{
  "d_model": 128,
  "tie_embeddings": false,
  "steps": 5342
}
Below are experts of layer 2 (counted from 0) of a mixture-of-experts language model. Rows are named router (the router's row for the expert), up (a neuron's input weights, with its number), down (a neuron's output weights, with its number) and show model dimensions 0-127. Each number is 50 + 10 x the weight over its row's rms, rounded and kept within 0 to 99.
Before each expert's rows: "comes before" lists some tokens at least twice as common just after its tokens as in all text; "comes after" lists some tokens at least twice as common just before its tokens as in all text. This comes from a sample of Wikipedia text that the model never trained on. Tokens count by the router's weight.

# expert 98
comes before: " of", " to", " was", "ation", " for", "'s"
comes after: " the", " a", " an", " his", " The", "The"
router:51 60 51 48 58 37 57 52 42 60 53 43 46 43 53 48 46 60 63 39 52 52 37 58 43 52 46 45 35 30 60 59 55 43 41 20 36 52 45 66 29 43 50 55 55 38 47 59 65 47 45 38 62 60 55 57 43 57 58 45 55 45 46 59 39 54 51 40 42 43 30 65 55 41 47 64 51 40 64 36 60 64 58 48 50 50 67 45 64 62 52 56 55 37 47 43 39 59 52 56 59 36 40 56 44 31 52 34 62 57 46 32 22 54 44 34 52 39 56 35 63 52 45 42 62 62 52 40
up0:28 57 43 38 31 55 61 55 37 40 62 47 62 46 46 43 61 28 51 68 30 35 42 43 39 51 41 60 43 49 60 49 41 55 42 53 61 43 62 54 53 45 37 28 52 42 69 49 48 52 54 43 52 44 51 43 60 62 50 51 46 45 58 52 52 48 41 60 65 73 54 46 37 59 65 55 53 45 39 43 55 55 52 76 39 43 40 60 54 55 39 34 38 54 59 59 44 42 56 44 57 60 54 50 48 51 66 48 51 45 69 57 59 45 58 52 55 38 44 60 37 38 73 31 52 46 71 49
down0:49 70 48 64 47 49 42 41 59 51 44 52 47 56 55 52 44 49 58 59 58 56 47 49 46 54 48 65 42 64 26 47 47 62 46 45 51 63 31 50 50 44 52 55 25 50 62 66 43 35 50 49 61 61 48 41 49 44 52 64 56 50 63 59 64 49 47 58 56 62 69 52 49 45 69 71 44 46 37 53 38 36 51 49 47 58 37 53 54 48 70 66 43 49 34 57 53 56 70 60 46 47 45 53 65 55 56 33 21 38 55 57 60 32 60 52 39 70 45 47 58 54 59 38 46 38 54 67
up1:57 53 41 66 71 43 43 39 43 37 45 50 49 43 41 65 65 50 39 60 40 62 52 43 56 61 56 63 46 39 52 43 32 61 67 62 50 61 50 50 47 55 44 49 51 29 59 53 52 74 57 50 67 45 50 44 60 53 52 52 58 64 48 43 58 42 58 47 58 36 48 62 46 56 51 42 32 56 38 42 55 35 47 58 47 43 53 44 70 59 53 38 57 37 43 58 48 38 50 38 68 46 45 50 63 22 53 56 55 32 47 57 43 51 53 49 54 39 56 70 28 46 59 47 68 71 48 47
down1:37 60 60 45 48 44 60 47 52 76 52 58 38 45 69 46 42 42 36 36 43 47 58 64 51 54 48 35 53 52 52 45 38 58 49 43 28 42 44 55 56 52 63 45 28 70 47 78 45 50 46 65 58 59 48 67 53 49 54 51 59 64 50 44 57 58 47 54 45 55 43 32 49 51 66 44 56 46 64 59 54 51 50 64 55 48 20 61 50 59 41 72 65 40 47 65 41 50 34 52 52 53 38 38 50 50 39 54 54 54 51 37 36 49 44 53 49 43 50 55 43 35 63 31 49 39 45 39
up2:53 50 45 48 47 51 47 59 52 53 59 36 69 47 71 42 64 46 45 53 46 48 60 42 54 63 61 44 55 40 28 58 46 45 61 49 59 35 46 56 44 49 26 60 38 51 45 57 47 47 55 53 59 52 24 56 41 51 58 46 59 46 20 59 52 38 46 42 59 48 62 62 53 42 53 38 61 43 52 48 42 40 42 38 60 55 54 52 49 50 39 49 61 30 43 72 39 52 60 57 58 47 33 43 59 53 51 43 45 58 50 44 48 48 43 50 43 37 46 45 71 55 42 34 39 35 58 87
down2:70 41 36 54 62 36 41 55 47 42 59 58 40 42 41 59 61 72 59 58 43 51 47 41 60 44 52 46 50 49 52 45 49 61 33 51 60 46 18 52 47 51 59 60 44 44 48 52 37 60 49 57 59 59 67 43 41 47 58 48 47 56 45 61 44 36 51 36 57 65 64 47 39 66 41 51 55 59 64 43 56 30 44 57 56 57 53 37 28 53 56 54 44 60 38 41 76 57 39 65 53 42 66 55 55 45 45 57 64 60 51 47 52 50 50 53 36 66 60 61 19 46 49 58 43 48 54 58
up3:20 47 39 55 53 65 74 48 60 57 57 61 49 36 51 47 30 38 62 64 48 40 52 46 41 54 57 49 38 58 54 61 37 48 55 41 66 27 52 31 51 56 49 46 29 48 52 54 40 53 58 45 49 46 55 36 47 41 49 47 57 52 31 35 53 37 44 49 50 57 50 53 54 44 73 38 52 42 60 41 48 39 44 47 52 47 37 53 63 36 48 67 69 47 48 60 49 47 58 42 49 39 48 57 47 63 51 43 47 44 44 70 45 30 41 54 58 42 37 42 40 36 53 64 28 53 63 54
down3:55 59 60 44 38 43 51 60 65 49 30 57 62 34 56 49 48 54 85 75 51 57 53 62 38 50 50 64 51 48 49 56 62 30 33 71 57 54 78 49 32 50 56 44 49 45 54 58 50 57 42 46 49 45 41 37 47 57 49 45 25 45 66 50 39 45 55 45 39 46 52 60 51 34 45 45 53 55 42 44 46 56 47 41 37 42 44 64 55 43 40 39 46 43 42 39 55 47 42 39 40 39 52 42 50 35 35 48 60 36 48 62 31 54 56 43 53 51 46 40 65 46 61 43 47 35 48 51
up4:49 55 50 44 45 40 64 58 47 35 55 74 34 47 38 47 62 56 69 53 43 41 48 46 49 48 41 46 53 60 77 37 51 60 55 47 44 45 47 69 42 26 38 62 61 40 60 55 55 49 43 64 55 49 67 34 35 55 53 39 53 55 60 55 52 43 59 56 37 33 30 44 54 52 37 50 53 50 44 36 49 42 60 59 42 48 52 34 50 45 62 41 40 51 37 45 39 32 55 31 34 46 50 51 48 46 60 44 47 46 47 37 43 41 49 38 68 40 48 71 50 33 36 48 70 51 48 51
down4:50 58 62 53 56 41 32 48 38 43 42 44 46 37 40 56 42 56 46 48 60 48 52 57 49 57 79 45 47 44 46 48 53 65 49 52 29 44 67 56 35 50 47 39 51 44 36 35 65 45 57 46 68 42 47 59 73 49 58 53 45 38 47 66 42 45 40 55 41 42 58 54 55 52 50 61 40 50 63 68 60 58 30 40 62 41 52 48 39 57 52 52 70 53 47 69 40 53 59 67 38 45 64 57 48 53 43 32 39 45 45 73 52 73 53 65 34 60 42 50 51 41 43 61 54 41 55 43
up5:53 56 44 54 42 58 48 35 64 50 47 42 55 57 30 65 50 63 38 47 54 48 74 59 38 66 27 53 57 56 51 51 44 48 23 69 42 58 51 58 64 59 55 54 46 53 39 47 53 53 48 60 58 41 56 16 51 48 30 43 59 46 53 52 79 44 58 55 38 52 47 71 43 38 64 57 65 52 48 29 44 53 39 62 51 40 47 40 45 43 45 52 39 53 39 45 40 44 50 43 52 62 47 49 47 43 46 64 58 51 47 60 52 62 65 43 58 53 54 42 38 47 40 48 42 58 38 50
down5:63 48 61 44 47 56 31 52 67 59 58 50 29 64 47 47 51 52 48 57 50 73 48 69 51 59 63 63 52 41 42 62 45 52 54 48 53 59 59 42 55 41 58 65 48 46 51 49 52 60 52 66 60 55 42 46 31 42 61 53 31 48 57 66 53 37 42 44 33 42 59 52 22 41 46 49 34 41 39 53 61 49 53 50 26 49 61 61 50 55 38 45 37 35 37 40 42 38 56 55 51 49 63 51 49 50 45 60 53 60 57 84 48 37 58 59 43 52 41 44 65 61 50 55 62 54 50 43
up6:41 43 46 34 54 63 49 45 44 50 53 45 24 61 42 54 62 48 52 44 39 59 56 39 51 35 45 59 50 56 48 43 49 41 61 50 59 67 50 63 62 53 33 61 68 65 49 44 41 66 64 59 57 49 50 74 58 51 25 68 59 53 66 38 48 43 47 68 75 45 58 46 47 50 35 47 48 45 44 53 49 41 58 69 58 45 51 56 31 56 61 52 57 39 27 58 54 52 58 48 56 55 56 33 57 56 45 72 32 53 33 53 58 53 55 47 48 50 47 49 57 47 56 50 49 47 34 56
down6:45 28 42 40 64 37 49 66 47 51 44 58 49 67 33 54 64 50 61 53 35 61 53 36 55 42 43 54 58 63 46 48 45 42 60 57 51 68 37 52 57 48 39 49 44 34 68 51 53 67 57 51 52 56 53 61 43 42 45 48 38 54 70 46 56 59 64 55 53 62 57 55 57 53 36 59 61 59 41 50 33 44 69 47 38 59 53 38 57 64 46 48 46 23 46 42 45 39 55 37 49 57 45 43 68 36 38 60 38 77 44 52 52 46 48 65 52 35 53 55 54 44 61 38 58 63 39 63
up7:64 53 42 62 48 45 50 67 55 44 59 51 64 37 33 47 42 49 58 53 52 49 63 48 52 47 53 58 44 42 48 44 57 49 17 54 61 53 61 64 55 57 65 75 42 57 48 70 45 67 53 52 48 41 75 52 50 34 57 49 59 44 50 57 51 53 66 48 53 50 59 65 63 54 50 30 43 46 77 37 32 54 59 56 50 45 53 45 61 64 48 68 36 56 31 40 51 63 58 67 56 55 49 36 55 51 56 43 54 41 50 52 45 44 39 35 52 30 49 57 54 34 46 52 45 49 53 57
down7:43 47 46 61 49 45 48 49 52 39 57 48 31 55 34 71 45 55 43 42 50 57 56 56 52 60 37 39 44 42 34 29 55 38 44 46 59 44 55 54 46 48 56 54 47 63 42 54 48 56 77 61 51 56 54 38 63 53 49 22 66 50 37 50 55 58 42 68 53 53 38 67 54 51 70 39 54 39 41 38 54 41 47 57 70 42 28 49 63 28 50 54 51 47 39 55 32 59 46 53 54 48 55 38 35 60 61 58 35 37 58 46 47 62 45 50 42 37 54 62 46 39 53 34 64 60 46 50
up8:44 55 46 50 19 51 64 56 37 38 39 46 54 51 54 43 53 48 54 54 36 51 39 41 47 59 40 69 51 53 38 50 40 50 73 60 41 40 48 65 60 54 74 49 44 47 64 70 49 43 59 51 52 49 67 43 55 48 48 52 46 55 42 58 49 55 38 57 62 43 33 54 50 52 49 39 60 55 48 45 36 58 72 42 48 37 51 55 52 41 40 48 49 55 46 54 39 39 45 48 51 63 27 23 47 26 61 60 63 52 36 30 48 48 42 65 53 47 45 67 50 64 45 46 63 47 50 41
down8:52 57 56 54 73 44 50 46 42 38 49 50 54 28 53 60 46 69 33 57 60 47 34 46 52 60 70 56 38 55 35 46 51 55 38 43 39 40 56 56 38 63 58 47 62 36 60 39 42 51 41 67 55 67 67 51 55 59 46 58 46 44 33 41 46 51 48 47 37 48 43 34 43 59 65 57 31 48 61 43 50 63 48 26 51 58 43 53 45 54 62 56 57 78 49 48 69 51 65 51 71 45 56 61 51 32 61 42 61 42 49 59 49 62 38 46 42 42 53 56 51 37 53 61 48 49 57 52
up9:42 57 54 64 66 66 20 35 34 42 51 41 43 44 52 61 51 34 46 53 36 16 28 46 44 51 45 47 51 52 48 50 54 33 52 51 56 55 57 68 52 71 46 77 34 43 57 57 48 48 45 51 57 49 49 55 53 45 36 35 60 59 55 44 50 35 47 53 56 51 55 53 48 51 45 56 46 72 54 64 43 46 54 56 55 45 45 48 41 37 54 53 43 49 50 50 36 55 67 55 43 44 63 51 45 58 49 37 51 62 52 68 44 70 51 32 43 50 53 53 73 61 39 50 42 51 58 52
down9:60 60 54 54 48 34 35 43 42 44 46 37 53 39 42 43 50 50 66 36 63 44 41 50 50 49 35 54 48 60 58 46 60 43 56 54 42 53 46 49 51 69 41 48 57 46 33 61 43 57 49 45 48 60 49 65 43 46 43 49 72 26 57 57 25 56 61 55 48 46 38 63 58 75 59 58 68 56 48 45 41 69 45 44 35 56 55 59 46 55 55 34 77 40 60 41 48 40 41 44 44 48 59 59 54 33 43 56 37 37 44 33 50 54 60 55 62 45 55 59 39 63 49 44 66 66 46 38
up10:41 39 61 68 46 43 53 48 46 49 70 64 27 49 28 69 65 45 54 38 57 33 38 46 40 61 53 26 51 56 53 32 46 67 50 53 38 60 56 38 46 59 54 41 41 63 53 67 53 62 56 31 52 46 43 49 45 32 42 47 47 42 56 48 55 38 48 47 63 39 55 63 45 48 49 39 50 48 55 56 69 35 53 57 51 53 50 59 35 45 61 49 50 55 43 33 22 63 53 49 46 47 53 64 34 38 43 49 45 49 50 44 50 40 40 66 54 64 43 50 61 56 57 45 49 45 57 68
down10:44 49 47 51 34 73 46 55 57 55 47 62 34 51 41 62 50 56 61 73 53 58 57 56 46 49 39 64 36 45 39 54 58 49 40 65 58 62 51 35 47 47 56 41 40 41 69 36 38 62 42 55 47 61 46 42 37 56 55 62 49 49 65 49 41 50 62 44 61 51 46 78 61 60 51 53 36 43 40 56 45 42 51 34 42 40 46 46 51 50 40 48 43 55 35 71 62 44 54 30 62 44 68 50 59 56 41 49 56 59 48 65 59 45 41 50 64 52 35 51 51 74 56 48 28 58 59 58
up11:53 55 65 40 51 53 42 34 46 51 62 59 46 45 44 38 55 45 45 29 44 52 45 25 35 52 55 46 54 41 44 66 43 60 66 51 57 70 52 49 41 36 50 58 33 49 43 46 41 47 51 60 55 54 31 57 48 42 47 50 49 46 65 52 51 66 50 46 70 48 68 62 61 51 63 59 40 52 67 59 58 53 42 49 58 50 32 47 34 57 64 47 58 49 67 60 35 52 36 54 47 33 57 34 69 39 32 55 43 57 66 41 49 56 58 46 34 55 52 50 74 56 39 44 46 57 39 42
down11:30 61 59 43 43 50 31 47 46 30 59 55 58 56 54 30 53 48 51 49 44 49 51 47 72 50 54 48 61 45 33 27 56 59 43 47 52 59 62 48 53 47 49 43 41 49 49 62 57 30 50 38 53 47 58 43 29 76 29 52 50 66 50 55 64 52 46 52 46 55 61 49 47 51 32 47 51 62 56 43 47 41 54 63 45 68 44 53 41 63 40 46 54 37 57 30 46 46 55 36 32 66 44 43 27 59 50 40 47 45 39 49 51 61 57 59 44 45 39 57 43 49 34 49 74 58 50 59
up12:52 64 35 51 44 39 44 55 26 56 53 48 56 72 55 48 55 49 58 33 43 54 54 41 51 71 68 59 36 45 56 56 47 50 58 48 41 63 50 52 51 57 45 48 46 56 46 51 57 56 54 60 48 53 74 51 56 54 45 40 57 62 64 59 35 66 50 50 56 56 40 49 56 55 53 53 61 36 41 58 45 53 50 41 53 51 45 51 66 75 41 48 47 53 44 59 53 48 60 69 52 67 57 64 59 44 38 80 47 58 61 47 65 63 50 26 57 33 42 35 31 44 53 50 69 66 53 51
down12:33 40 41 59 33 49 47 33 45 44 50 52 61 37 41 54 75 47 40 34 55 60 49 44 51 47 45 54 50 58 69 60 47 60 54 37 61 43 18 49 51 54 51 43 55 49 50 35 28 64 72 66 47 52 53 47 53 48 41 34 55 41 36 53 45 57 44 62 52 50 51 52 35 59 40 39 49 34 43 69 69 48 46 50 62 63 56 37 46 57 62 62 46 53 60 51 45 57 33 54 60 45 44 47 43 43 56 69 42 42 48 39 48 64 31 39 40 53 45 57 43 45 70 57 49 56 46 49